Experts of a small language model: 24.9M parameters, 490M tokens.
Below are experts of layer 2 (counted from 0) of a mixture-of-experts language model. Rows are named router (the router's row for the expert), gate (a neuron's input weights, with its number), up (a neuron's input weights, with its number) and show model dimensions 0-191. Each number is 500 + 40 x the weight over its row's rms, rounded and kept within 0 to 999. Numbers have three digits each.
After each expert's rows: a language model's description of what the expert responds to. This comes from a sample of Wikipedia text that the model never trained on.

# expert 5
router:544497523469560485531446577440497488440462465528543459541467455435449536463453447447467532565545445541564549476460477474514457452523457456529534438461534519530428470468462526530464530448543479503549468482571527552547459458454458473462477517464445467538526452492475456468480555451459468531442526468535522508468464475467524543547528429546452458452546509450477489452438468459543545545528466448477519470465549474537551431521465450546475475488467468449478441523431532521541546513545528443445470458539470468471540549460451461512450467475468532530455528482531540536450456557541537518
gate0:522519541543546511496528446484593456486486488531537469514508467545478513499473509467515601501515466505554529454452516465524441473477454551482536513448560526533480444516417529528554515501464476523482507546582509536484542503446461559522535503461466462492500509511619591482490556440463554513512502538491527498469475506487455555484470460516496503504475490392565443516540468467554506555478479470531437564509530480508527468474481527572501497501461482489494495503431539518505487571593475514509562546560531444437592469417589518508503438495546503528443522430470504507446466482492554438
up0:532527541523537509546552436499576406515493534517520494510504460529518531553545511485485540500504493501527536444468524506499498511447446604414535527439518518555501452459436498483526531514434505488473567515514533534454556541515434544538558545477558498515531507511561575513503536427474497587477541500471472490457493480498480562514443450514551479566434490432577477565504476488524463517504435500528441535452474551470545447502499536604586553522499523420519481479476495475478537589506463561546505474540550525490533531481531533485501447479573503488492500432501463451441466523474546476
gate1:514515513525495477501499504525521474476486481445502544425490481563465505459514505532544561552544430475478517480518519548522505529481457461544501539508543574413544472519550562496452433453491514510478513512497544493473507428516487560505455501447499484477480511552522447384468457445449475508418514517495521555595462544468538506467560522531452503510507461526451439547445437485485497559541428468525550477521494511466519528647554509552468443515523414483455525530510530454465472524532516484503423462501495544484506490431453437544477424479483437538509528470561504537462502511497544419
up1:497523520474480508531412461498426563453510443555552506396500520495569562470513515510565492484473469522488553552467524445477502507510463445511483475496416500490589526474539504535447497471530598487504548528482537491450546552481514535480485499478503450453516557456438472490521518412498435483378508540570458488545422446587555584502526504487499523524532494456415503525489472535528437507529510513508546469540462463504507551497500531445581533598480515542540514500494532525502548479541476435531582494469490487451484492523507500532543544481532465532502493484518425482514518526559537529
gate2:452457544607516513507523431440490505448510523501482520538452550450582503566426464443488501490527455483514452484505478557452554508533456419509536481461546453542490430495536514535541520548506538474533533546539468434561474464423496446528565502518552509552523452522468560500456498472544555542523507517559542485531521465493514502608490494497468492431572532485490548413519487471508518583382420458450467468483521490538454478434484543558500462492538435497524514493477462471524559500513547466494523515451435555460494507461472496505502518445513544512469496488558509500501475487539488430
up2:542491488442524534468421514530482505584380512501535461550482404514555460451413473469509533442477478540412519498525545493511436476465533480543496491455481513576510546483475554516476515430503506559521421522509552549517500468542498576513458558457508522511472531462452473510473497525499511512525445505488502570445469538518556504434555472472472565495444472511429463547452527477509475524526486461580485554465474490475474501504561426452447509554417508447492482543537547534494457455585482504493473461518553470558508468470527501523490505522519443593495532501438521508568506534514546533
gate3:479477453509457522504508482398530506546514548455480456455549557467439519466437496549553482514530487484595521501477539475494501526480455463540531465502441498525459505460481541516485545514483433547469562517443555594434495510396460546512473502543593519497494564562517460513460469446556528569479519456507557500444480496452542581452561473542528481526499520458511465442414549449537552579528461519519504494521487406568546417494538494519462448506494497462493475494507525469487497486466487453504500434468477475480413501487513526518501494509506525507444483528487567507439424503522573499
up3:537444498489489500494562473458508488499502479475557501445483501432441511461476452481484481466504468437506504547518570529496566422547513530489459466497453535563485436491501523458480548536530434493536536518481488528492522494479492529538535555546553463560495443508564575498511502475474528553450509461458574485462534551529444558476479447554539515498559499497592508511433490436563406518513482545566491449529445479557496479446503489417435515513540484444549436532515439374450522472556545507500489487510518547491521504472460519565494490470567431462505532599542502481501531471520546478
gate4:494502563438513517551483554481458465453450495501497523562538493521504542476551433472429520517522494546576527453479516485578460447487519525477477511538473478586504455532435506486525553473518483546473429475555593527528539501573461469465461485479436471484493567509463402523430502485485521503515570514560508530547462450489497434481541475549519526444610517442470480466540517483467528493467448523463461461484383504496542498475446469555548542515465471543464530547498555463478558537580481564473423525527516530479503552535470514533500491458521541489461517448533491457501469571551489530
up4:461494491533514494475488434495540494528476491522442499495417512523492547520404543533539488450498510497454461536502466517507521514523506463570567517459519508470462443498528486542512458584510514471506539536461476409473465460433535502539557469508535532473488450474585551454465487549455439475482486446425487515518474465516457573586464507504448471514429515535511529517479508478514466525555533499480518488499575465573542468496548570546478420487480473480510506483518563533475489470451547523605589549417514533483516497476426454524447495536379481429473534450492531568491466479490529459
It responds to: Institution names. Capitalized words inside names of institutions, places and bodies, such as University, County, House, Party, often before "of".

# expert 60
router:525447518464526446533411532437539473444472488539484478553463468479459545464444479465460551559535461526544518464453476465543473458548465447515552455498543515535448455480472534511491520471565465536519456474529540527518456456477477462462465474453455455524541456472461474481459562469488443534470519450573539537473481466457560536518543450524476471468542466454461431447457456462549547547528449470461532464445533472561531463532468442543439427477455467456467455522478551531516526542528526457460479464546435476443542549454467440480461441461468532546453535476527544566451481521531551564
gate1:514536556505503455464512496528517470440499520512527481516474456456433547498509488545461525477528541453624469503459509460492508465508440480551451517471520514455460485427549474442488595482518535547487475474498489500531448526504522515437548496527447535527491491549460563558509520556527523533486507507528516501505433518490439507514486581467449434505603522496526549526476425489565421559527501478524546424502630539539497489500522505492542575547495473498524538589469408508485492557511476519513480531452447492483531507449478485566499503478441597508510523527519525474419433446502551483
up1:611524513505496494482451577451473537569622526532515451483540548517479528525474536501547516540453493485488437485436438499529498540506427504492517469455452531538572536468485513492578470529454502466499431503570520473526499460500510552524552494481582545498495481525532501551429492396519492428514438459501533520476544437444460557540496457503525517430525547446444489540452500544462533456468503546483490468521537460497515493523517530529535457557484539467512516487450505518523455549454546473460445507542579485385547472476487556446530457536535511536443492474541457536473540538488539501
gate2:516432543468444493479486575527484493428523440478543521581479534511361516520472497473508513554484500518541533474445546450518541426512520581501537440531544519445468496481590534531453485549515478486461532535537466504439468487501480546498456448513544510521462440471508536498482483503501512502429527472518491474479418507506504548565513529543505514460547455518467411458434490568525427513456529529436492502483512485536472487493428493537448503408460615515477434491464534463480471468530522487528486553556475469494519542538503481449531496501546518462495587515459426564505457550523551482
up2:481462500436462485453482499530447536457494477487545504512495549506440524567520506485527550512484532521492446482519550398434473480496508560515475486478480550422465517511572567482511505558497490529497538565472529516387520492453411582529516395575546535519485450476485522478488508473544483466500485482497497519483515520490471526521469489512491516502506475508508491467471543515497377498437494574447471507453429542549474441460523522528465492464481564524549524497549542461456491381491519453519516612602537443491507522533507492453502540519531502575488541525454452492511498593479497525
gate3:470481481493513515522487504508524523456488567463510466485484474467535498459506500514506500513555460451491527574491514502557520496470512580548524432562585531489553463504518512480481470552532474458548407500482507517483545529530498477451513509456458517481448507503448509442548452518481480542505489504491567544482489469451517549487514517546454495512486521439399462476352512547486451504499502448468500495498478483542514542564493429458475478589540404445514509563405492461517532499399535583543428532592547438514500482487424490484486522467458516551506538486474535559576506513558465514
up3:518490492519472517453434542479509536484400490491476493504487567517517546482507501436490553455512556484570558498441470492514484494485501422489529507499539414418544565476493471532471495413477491480504507552530518498446491413575541482548514483484475521518536518542563443544485512461498523405545530567572434475503493556484528495539432517496504464457483450561454558507554462495568573464465500488553508453447456538467460453500456457504557400535513541519488504558541471487524488437537555562492479504468465536547436444447539554509541489501493514477491447576487529527502542499457453551
gate4:526484502481493455456394519495529435533447502539471482519479507495470505518484526422500513531523455461479493472550465495523480534518494424469467436543543469501482503484520538485483430523576472475491472494508524460375536463442466529520475491468497462511406506574514455456419479526445478428491519420535505597515541497486504572524545479482545423493487401526464477512521503479469530467520481545528501469512541355521538475534462510525478481505522488490435419510481496537478460517532505486454496505557431516464463480452447510475609516470489490536547614474534499499498492442502538493
up4:519461496521549511555542507478500525500511480456513512512507505463481466464493438537490478456502454477523506509431491475515490462453488492514514560459424511499508415459435503577567528505449461488545517542544490540578469492539538465498533588542466562439601450405459529511554593492523516568452497552509547479449455454475485508507480482486467566463541522441510481480515506466507453579501528425446495492472487624436450509513575480522487452493536455496531584457494525483553517521517461547526492479526509538471586441497487509484477428481492555461461402502524515516484485577508477524
gate5:414549484537506464487468533376415446546480521557523517581547524448463500458433478589459532522515427557504514479514523465549539559540547443547542537440522505451461517485543458496498491433455491530474515542493487504473452523518479521480499522406484476491495506500488513476521505557518453529572548486532481523451500485463573537497490491524519482484513480456507467429444490531470561526439532490504525465425450505492535484443556519507467448520516449494481451517520589488433512444510523493474529530491442518516499583423565479427461408524481526418482458453489476536489481564524503536
up5:384493500536499510465496491385418488572499521512557532527596533491519531475488478565480526523506449490557512503573605490493574509456514508432534486483476505471459576495519442491418496473422542526459556488466466553497481591495448495519463497463503484488496456480530510499531490495469485511602505467522444521466533474526538561472443527531515486473493528427524528480532500523430553551435493511473535546483445523487561488430506577513456469490495472492516485530493546482407480478491521503451543530428476515532488551478575479437512495506453557444526461423517513471503489541536474525
It responds to: Reporting verbs and punctuation. Common action or reporting verbs after was or he, such as made, said, announced, posed, plus commas, periods and date numbers.

# expert 56
router:534568561435541426506479514454525514453471500512548458533483482483460533459456470449436516532520473517516548478487483453536473479521454448501573480459517623520467469471452580517440462481516477569560489449535547519524425488451437482466453606476479451529513493490480480467484526467477459517439531436541514537479447433466507540527569483541490484467520505475451477475472492446532530509535494492480545458492511519530545487524418454543469434455471469472481477503477557584605519516529508482492458456554458459422549526488486470479496484425502513585492519464533564562517484491544539551
gate1:456499468493572460528545481586564525467524488474492492587503523464556561518424488446437504443424559501560510534490511498516494422590487422454536530461508508570485517487468475472472439541500494485492527460512496447556526491480547473499538533415484521480491525554532478474502506586523496447470604453529541413495503549491479431447469419515509496482442441498473488481477516419458452579466480486427524448473458499519525482467519491428492481514496481468485509475476565444514535553527466531496463401515529508473537461539465497535580532490528491490447532489508474509545574516498524555
up1:488436512442492509525505421450497541526504503500439498550494504547468473525539409474555541469470485475434539498567534501532522519518491499485549543472486586489442446545520493495474484501493481533452508509539551453446502484507465526525506552513568526530476495472471521471467501436514546482587528473474480507585507407544510561387525467504449519489461503472549408529504518501549514512562525475547451544504501532539484482526582495526489455524557482429532501455517512524449564523514558543548484597445502388548462471484530506484416418451518507534489534506519454535531461538468456429
gate2:559567510496550499492423502466485537443448520510493459452467481455525488485516499431441475536437518482486537466532485447570528488527443501398553376500500550523449528491541618535512592441491505484497496553464570478510481454564516424506527585501467467472416512483492472440494478437470465477512497493555515486505564480486458516506490481480515490552507462509472504487543550544465545460442458531493468486509515477491492516526427393490463422480505515513525501503523518514536587483539561457512465503482478429511567486462502478538474541455560472522485518556482549566510552468522537554
up2:569546503516547471514422480531462526495468528484509538444504471478519450558472514384399468536473480507471521469526497485566470525482485500381514444467499561484504528470581613523504571460517532493468570580475561480547477452531538442486513542446477500441424509481463488409528447524536488504483522525434493445528527498522493505545472492485559530556489462497423544496497537593505498426484466537511461475491520467434448537555478470521479444461465524506554516481512522504529562490517527510541571498476504476511557476457528471549526523432541516516487531527447509576500538499541521535
gate3:549538486488526540479583483481487522495486456503523450428618408481533485497429473465465530518418469459487483490454455511521457485500449393476518487517515558504494475524489545513460479483519525562471523499511485485499503591527499484449521524495505350486512528541493536556521568476470498473500467510511469426513473556513503531459500514507512459509526510518521496495589499477553523532466534457549610447476462496463581508503579501492545547541439460486496515512471506478537532490458518527498551469543480481409538553466549447537477502396492490453504460420497547577529490437500478479
up3:534536505507475505449490538460498518468443562471520485507511520432503426471508513482479515494461484487452478539492502454596444461460548457487508453484493506514449539523584551535492485461426555533570519538496501525485507469507555492449520491549477499466543517524561551506531614451371601510536482473436466478517532517483498491493511473471504520512505504528500467553599481606489490493533513464595508554524530536617477454490514519473519549503426446519556490510526460469534537431548509542515603480487541404518479519504519429498512509518464559487489532482479479522488529532449503474
gate4:577537537469454435550458507474484538482499532486500453539509523500441446474505502453450469528469539568518540528469450470469478529464460476478516478490468504596497550532535541470475477468530606554526457459550467516476525481516449547462526488424525462519536509562448475551516551596504474444472561419496470492423486502501485498539491576520560507514464582490496525562482439472514477443513561435571454526462574473431572532507478488593518476500543475449509467534506509585499518442490423488440515461480474479452479418481563447549500505502533522507531506504541480531503477475517496554
up4:461465498616481499562450498529512493540461549548531489535519568482527534439407492564551472525537518505513480497423519483470550546497468520472553495461570506456523472484518483544505587407553528478462484495418523448534442388444488489511463465515461502456493546481472501430492436479464523524491499540556522466538504545484572551613500518531516471434548443527476521501473481563508485463502451497478484497511480504555513558554515509474514498508522477551474468528477474433458466564509487470554531461540542538469485474445441518518616442427472534469505492510457512525471498505495529437
gate5:562513472502484522524459458463491497498491471507469492445494450500488433547464510478383493471483492511505429466475501532536482409518495489446523507419502534456449492477492526498484464495558466497565423503447478522405440452474478470571480487416535477509530599510499557541503526480381504491489550499466493517494610494494432520515517503508440449524490488534462508509556468568457501505479396505485474502570547480486523530535478535439547452566484538504472460528516563579505487475528448537522537463501440455399507510485511520505544534449503506562521576536547507473452483503550461505
up5:524493377435460528464484447488506518560427576487559554424462489441513477538430475546476530496486480455505505526499452481486496476479496520476512521485540524500491452474507574529517411449516483474524452503477469406493466505558497582548565473443482519498541453508557500517498518505510534520466524403503516466492492549450515455513441516525433489466485491548549512483530480523498523479461554469505498549433523613527540495481530535492527472512485467503537493533630491485614499507441565490483618489499447474430482498465488446508506554492541497506494474516481465521466433536457479538
It responds to: Clause and paragraph boundaries. Parentheses opening place or date notes, paragraph breaks after sentences, heading endings, and to in went on to.

# expert 11
router:534523544394529433524478521501504446477441426524493482547477482472450583492436479484484544541519457548516529499473451494550474478511437484545539468407542562532473437459463523541486526431526431504506464464517557564506443442493419440467457488480460463513529449468440487490429546488486447543485522487497543503485462476470553508515489490516457448490572491478472445466474457468517569556557454447440546434465536472510530453543475493573465473459462504500462450558449556544500515533541522440445476454519500459467515538492462466488441494451452510542453558450506529553477497537514533563
gate1:499488485433495514551525511491480473543534456521537459492610549458448515504451459582531486486508558509454455462512490518503467523444515507540511483508512501513530537508512429533484487360437471459517431412454538450509490498502466481433490476558422516508516494486507550514477421547526506504533480470467502509485451531545586488519542481456451473526513503449553477461506443540502547530579491521419566476489524487444496482505468526476445593487519459546496449520521523416488498539488509481452469492440497463441419560479493461480472529477427488462469514479532469512359492524454556509
up1:498506508447546504556539471533578498579489506480492496471463454433481524455521522480493434520517575499532537500430519489485546549532554498495451488509551512458538482532453442498476479508490486447521481475489454397479536487454500535477526585530502485517453525425529467570457505501495523447485438451543508456431502532505508453460465500482478409466456485551542507513521425503530495555521492465517506503557499555425549433424522478524470511486485451570532485465522498430465513582520549532542488599465497502451462533426483404465546590516509558543452485505523492503419445451528545474
gate2:465485443471524489534525439461497474464474560548451555527525416460494513535510528564492514455523519505533464490459514483497452442547476517480486522496459477538541479531464583581512483434502561484540488556445509512509508481450481406480455510547488589408514421481474414438505446572603436533488524558485428526505548530478475549469483506521540375477554477555464495498474463454482500509533471468483457498531538532449546464472484562555521475481467510515531532562506549516520526454478564515478541457482449482509608495523467471527454495546449498492505511502469536456519544458530451518
up2:484545456557477491580563425488432513485472519501469531525554414470491479457461437525497489481504476532507549566525564519533575480537473571537468501453490463512529414441505535529517468530513529512582543527517458520450533494558474509430543463477438548422483454499408488517437488595550539524495486559508491555531505473482556523495463547466474423445496491534534462529495496549493512512541498405485484445420526523518613539484513498513523522508476586467492500512484459530494505479529494516526499454522496528606560486483474540469425492463475533491502485454476420511469525435501499525
gate3:481496477456534462461545561463477490518464537523445486509444461513492549479413514567579525522434535459520522500531549505505552547482530536553539507502523540551515484470413488511521516456493522510423511549419509469555517470588416477477496531488465546531485458575493423528455502509568449448508487518461423488499494496549542473511574527489469500494500510419483535470557458531467559511488546514540493464470530463544528462464501421520511547505487534597452455498506547493515501545556588387535554462496517472460492482490483457496480505492458563514554600428455501506506568493508473494
up3:409515485478485564494457541532464453529448540534398498522468537459479513474491513565467522440459459557489480468498519500470569520490447482561609506471546509511513464502498448450494526463471543538516527594493461559502435537524495493501510583425479591449472531536486433501501545456448531452521508515514481474490444569599536479511442564585469540512496513420495570498495433534509505504459496471518494500461516504479516557471494507493520471487527509562570516480483468464539473502517542447504520450471518499511509552499469516553423481423443548447507576444469510479573520435473527483
gate4:447540471444566583527429506519477504497470477507452590527530409472516441491470492529530506526572501533459532505490457529543487469461490491465439501518534543575504368431432491528557498471524443459527464506462559486463480570449487454492470469487505416484510470513522512495453494514502473519510470509433563466492542608505465484469457502513435493522387481507520498501512449494550532523448466514555563497450570549436560508533516513534487539505517553571566508526556514506470511532451491519504486461424522533491491546489453489518445578500532523540483498528511506532465451495527564433
up4:546513490448516473610525470496399485450552473645549401491488541458461482522493519481449519507503458542495493542521532502537479522522534560522523487533381512548483550476495472505400582492489505471412496478542443469467514528475482491508488489439525560541447480574467487494499531565498498471506538515505491493461486493461501600567486514455576567492555507480452463492544535530488452448459491475538495546539512495538478528511484524527524527440519550492541517492456450546477541505518556463490579482467508463510476511534558534449507479489511524466467523492521487472524542603475444571
gate5:594570562452546477465458455544402441495469488511526541479505484548471474527467549521462478511508538438519524542443429577490469449500497531449444495446587536497580508456563489482533473600475467531482478514547522506455533501565465491491479475494432472562483522483509490490495429553484474472532503484469559483553491534451543502483494471546474477444562470492556452487487483506466542443468462473645455465494485515501541478529472523462565523516454511486520497538496542518451528452442541565519498516482521465483503486496487424480467450412462493467468543442461441523482496583448499496
up5:530488514464578458458466546537460475475507486463523458503483516529472480493468520480477538540457550511534437487481458503534575447495562540463501505459548558479543465502531499508542450588448496516570561570508438446436510472532436517501497465485551490583405512512483471373513460497450449515491503522486464565515480539483496524483507465492521475438497498545524440541440479492528548483501462477581494527517511537516481502456547501547534513526479442512546582527445508507477538507506501547469500628455483515549537528533453483482517392419418527468487528461505475544534531565427520486
It responds to: Clause connectives. Conjunctions, relative words and "of" linking clauses or phrases in prose, such as and, that, which, or, not.

# expert 41
router:535547555462511428543493530475547468447483472521532453526462470482462534465476447453470551511546457549537520440466443469537459503559410490523548442485543521511470480474448574542462484499540466545575475464515554535557421438455463471453450523463465506541545466480506457428496530446469467530474481462562524512465456426440526514526554451515430470456525544482496451439488482448557539524517497485485539434457534450528539446520441476520479450467516477499442496565482550541556603526535560462473482474539479486484541543479460465486456480476464512561473523466510568537427503515517546536
gate24:529483538504499442497557527535473522452440582536511468446534438494581537515460470451486570523505520520502457525490544512496540526526452551484519420494488478568503459379452480529456441528449460454479463492573513562572511439532480470508443474492434469527522511433512532464521470582464605502478439488534520533549420432447510556516502493491468518469451493529511537442464486493460446503500493486548559542473518479522485492508484527504524532494482432494431565542492404456520531526544508515474477506460499461587497548468528505559526551477534522436499512460512521489477412571525539497
up24:475498504486549476496467509523465534496484486552529541495532512556482444518475500493460500517508531574524566495485531498517518500506506504534492406519510478538512463451432509511438517532527528486509527470558488514553474517491497433501571486548579548468469552517557521422490500551419535463368525578463462487538444516533455515525428495425491553501458477508476518418485478511481417491440568566489513566374525554576479467482468547498523516507518510523485458550507450514538484535518457482441556476447489459553502490537485515553570523555441483497453477552553503560545527523511585537
gate25:478517430493502516548479465539456390468513412562459579507512474475444530527464485490507590457521448507524469425457477537516497492521496515554485447488459479527519491463568518496526507511508434524547506483489459500532426419451503406454503483525446502497503464567570498471564536467503449477490509515463497489553479490409554498522544562466411395487519505485504537548465460474537522503535480484481540436514467501498490484452521592567513537504457420546484491510536509607526531580520479500516541506523447533518430556468483497483504586522499500473515493467488481504442480535457512429
up25:522540539453569413463489538562458497435472500499513465505433498546572518508573523503505549544482542581453484513489564472463534485533481497475475523504539520527449478427455563516452522426499442483464516510577520513445484523492507450514506516522542496526499471438507449483455519540569485559459513447566452511518423478548462559543443443514579539554504498565514547434465502505471507543514529496534499575490596485430553470489448485515469477514459533513467529548550480505479530532438491551508484522435518518452539505535497448490581542546505475576428542556500549513442494554492494551
gate26:571524544531527451541497648525514512489515493415544487524483499511433588493519481521480493516506469463558399410524566480474509519540479480489575472438549533447573514582537449535432435510487501550480504491512457527538500518516530500495438492460516497547552451571526539487512567474540508489498434534514513534490480418518549480500432578496396498443496510507491470498474511452515456458459483549519533510485510482501564476508489479522552509528594491530496454509467549423523554484551460508500475508513500502516516560504500539513542538554456513493530485430485585471446445539501485525
up26:472532488477498518490445405525473478510518501592468504450525587504500484485453548474570442472481498504464610552536467539484463480496486627463456508559496456502438461376493556467534519503521494437508474497467510485452458489478510486510515480479483533496460506402543493535458433480455482499519556449491555545497491572522505533546562470499604505467489520472496504495510471507536536509477472463449479523516461510471446486437535475496484475474468545496454536553574478533510491488496540492523543517524465512445478442474456445472479494429521529527406512585524472541498591494429479430
gate27:457549430504463474524547517513528418446547577510479463490490495503498529483509476491518534452539485498506580543510516533524549545536449510477497506518479507469484501453528574609427551554458491509545509505505551538588481374437504561516485504460496619492507549525519575463468557509462480516597473501474566471519473391408522528544516563498497513465554473479501470481512476461516456494488458481523543462513466523532473483469432510448517488550547466532486541567510468520562524483536547515588526463554509482524475420554558471454451498495450480475498489510500523507543505481458504488
up27:610489559512531500503420470479544589535467462415448541556504464488508448521485483508443465557448529480522454458500469529492473463467488506468518449456505504534507493522452463396574470468512508530512498479470491487399527533538500470479507436505492366461519461460535425501515455482558534489433519459561436511518531596572448507470494460529496442548424491517468499469553523476490545516506549526508458510478521500485547489501553490582453493492500525435441504441481540445472483463429515438471492546467447459467531588462509502489511528560508512504539488484492456492472547522535513485
gate28:528538477471496554539496420530514555441458462424518529466513520450586475556542471511461442589397468433530498489452441454490541528461460510489547418559565419503498503525459540479534549525485463488538526518487545445542465438550470484460526519480420458515470484527549446485535526493484525533466519507431526510471545500535520512479505505544450495449515528433491501491488546459615442516448516466475449552512541501541490484496431510490448553472537524380517554507478491487497494492488520468546534502451505483579544535507455534494468563517530572511559506506492473540449524563504531461
up28:455470451514473506488512511465503466540472562484523491549505425490449530439498512534532456451529415478447541523566465501559564479456467470481444547441477495480491589548489377493625508528589571487515487488544485534529491472521539480467505558429491538523533436514458409414442516455488473542516560551452474485528527516480543486501503517494476479443515528483549412522498479530443500491548502498472523412489497508513525549507515554520519523514535464489539486466499442485470459547453458501492509458559460510556452499563437515499503533501527462455550603498528475472525524428531529491
It responds to: Determiners, section headers. Determiners starting noun phrases, such as the, a, his, their, plus paragraph breaks and == heading markers.

# expert 51
router:555487535443546482534444540428506462453446476524485504551450455463443549454449478470458550542521431523547548452457464474544457485539446433522545446472508515537433476464465524539480524471538459518542471469545535551558485466458447467438455519445450477525533446470470445483457525463471447511479518463527522531468459472449524543556516453535466451448507523472472469460453469449547550524493461452468551443466555472540552445546467454544469456465477450437470463539468545554520535537552542465489473476540440468463533539483482463527467453469469544539436546438544543542455434524529544525
gate14:548452465501524515578545492398421490506491544461478534554416478481491524502484503423523520466507521521530519510469495515496540544566496457479528459484544491485479410455525504514521461393557482484503471468581460509551402458495462495444485458457504524519524552463486492513508530489461452522460473501547456453426475499464538485530522506503558522439488457494549556529513493458421493531559473466499525455553501568554505471487475490448460482552501489541587496474531485499509444514508434522436489446482447510531579490490479443580491554474507590538481573515549456510496565485601465481
up14:536451432475448505485456480567414526480526540510535499480581510524516473478457569568526505518482612485433515436415485459495573494530509470493519505524490479466478508465527493487540459482504499425412509485429461512517422486506507525431460466473456520476543482483425458503554521517522489500409513469514478501507435474525486516488511474494451526518457519488557498470490541484448512430539562535546493498453525530541510520457454490458476460540481429524505510525486552421569469515405450538527482525623471490499462541521576463507496459488467479481580495536530528494444576453580486506
gate15:506505538487508465575441491437457501462440401518549451534468471469518587558404568474516526478502494539479533499474466476496473513446551485545487514461492457564489461447477456407484501436581560507527495529507523435558421495447511457536432534487491465499507509482522479506463548472477439465462541484514467485402511433535526548511487476466513467515487546488469419510547518530535506558524528450517525436490514571534534439523528428468431450505480515508543454543468467546510460526547504493421465453473517478453546494468478460492472489489422582512507506478557408533535447501496484507
up15:438546552465462529515477484503516558543561436467525463576491458508484467522456564502418456436426489434500470494533542501514494527525437491543563461519487492501541491453495510474485569475523459467523474430487508506510448504554492439479495476501540447521525377504482472491522530459442516508485520472487463459474499531488447471496596515505487472491508515468469553493509515567424456548476585431496500439454507478540472526492487478536427506495466435456404495496526561481557557488489555615494501503557543499443479489481531538557500419522442494473538527435490415509455541537551524518
gate16:539489533429525548470501522488525465524454488481539459563505504408515517560463485453528512610529422531523528489526488482536460490418462515591535421487511546463499523475513501546493480533560491516541492556511484536567501534477450467528469532478472483566553474499449429537504483458504518482445470468482557446418486563509495509536559525548443522476527510507518487487486503468534481515472544571485521531464442507485561484566504423522441531446484495474483465542464504557516604533542546446481474420448452500533466523396537466510462505474529472520527559552490474435491440561584485508
up16:491465421555430450473490468501494484441592556508464463533482517560489488528471481571520532503534478571445516529518515541567554533572595529498540552511524475520536495561522492519495439441488496442543507558537548539442517408494506528508469460511503536525547527508523508471556522518520484544521553490467527481560485433536556548489509501497577455517480528476498460544539474495506427424572487477553440500550479479529495487500514606511520480496537570517494462467518463484486556434389507539558497493547551555482547486586507486486435519543462454481525460463523516518445507499545455559
gate17:470493491488555472484540471485527489429365528502472475506501452449555521516483480474498470525537470525496532443491473484509499498487540407462571473443530536521475500472388524491500492499544492498483565455510590504537524528477427498459468587506449440503523439538539509505498522449459529565470518422493515488526551479467496448522549491521483468470581469517539434471441526490512523480528408488498476483472492488563589402541495509452474520482558474378451497558511544537556490515597546450440465516500554512492564482474510423541440503533484474516476524532512466516509476482495496503
up17:482498481510575525503616460438499526429419567555486465412511502485529471586449511542514435522511493501490545494432523536497477549480540462454532515444478483522531478494426493476475544518502478463475536438528548516549585603480394508560535541497471406485545483515464506525485469493471557526471501462414527502540547570501477425522548435561530547452546494534532447516468524466493492418486482514514494522487483508523552462484476479448480606504488490477517559532530503481518497502524527488454514546471566531506512443532520451571519585542545500475495517543500460511512492477482466492
gate18:523549509564464502579431522421465505493510440452490515521482444439475543464512454517455488493482570483516601545501478505482479491525447479501495443566489576554521455545468484559445496440508537531529515569544507507462472407490465522469502568537528479479487489478543485444510539493482519527510485409508547490521513464512475506517558475565482548481489526487423446481458455464544503546548487500491576478440490445517538476590447455554474482463538466494460418509522574408523518463536496522480496523532484495533553456459404473551537467494530518512440551444553494504479448533499577551
up18:522497497514474595427481446485482474510491492486431406460475487521575467481537444472541506511483526488597499472524536524483563522369478482482528403436451538474448508560473450527567478491566555464407496489467472613475508496533482502521524467476520464536548516473468501586534540490532522512497505530481415486479511483489521478578476512463520516582468533484512481492503560486522456508491465467484509579498535511562526465561508555425503561505491569473484472462457481502485495587529484384522473528576485497465488494512559498505467504503487520501478519487534528405501486495540504508
It responds to: Multi-digit numbers in tables. Digit chunks inside longer numbers in tables and lists, such as vote totals, populations, IDs and decimals, plus spaces between cells.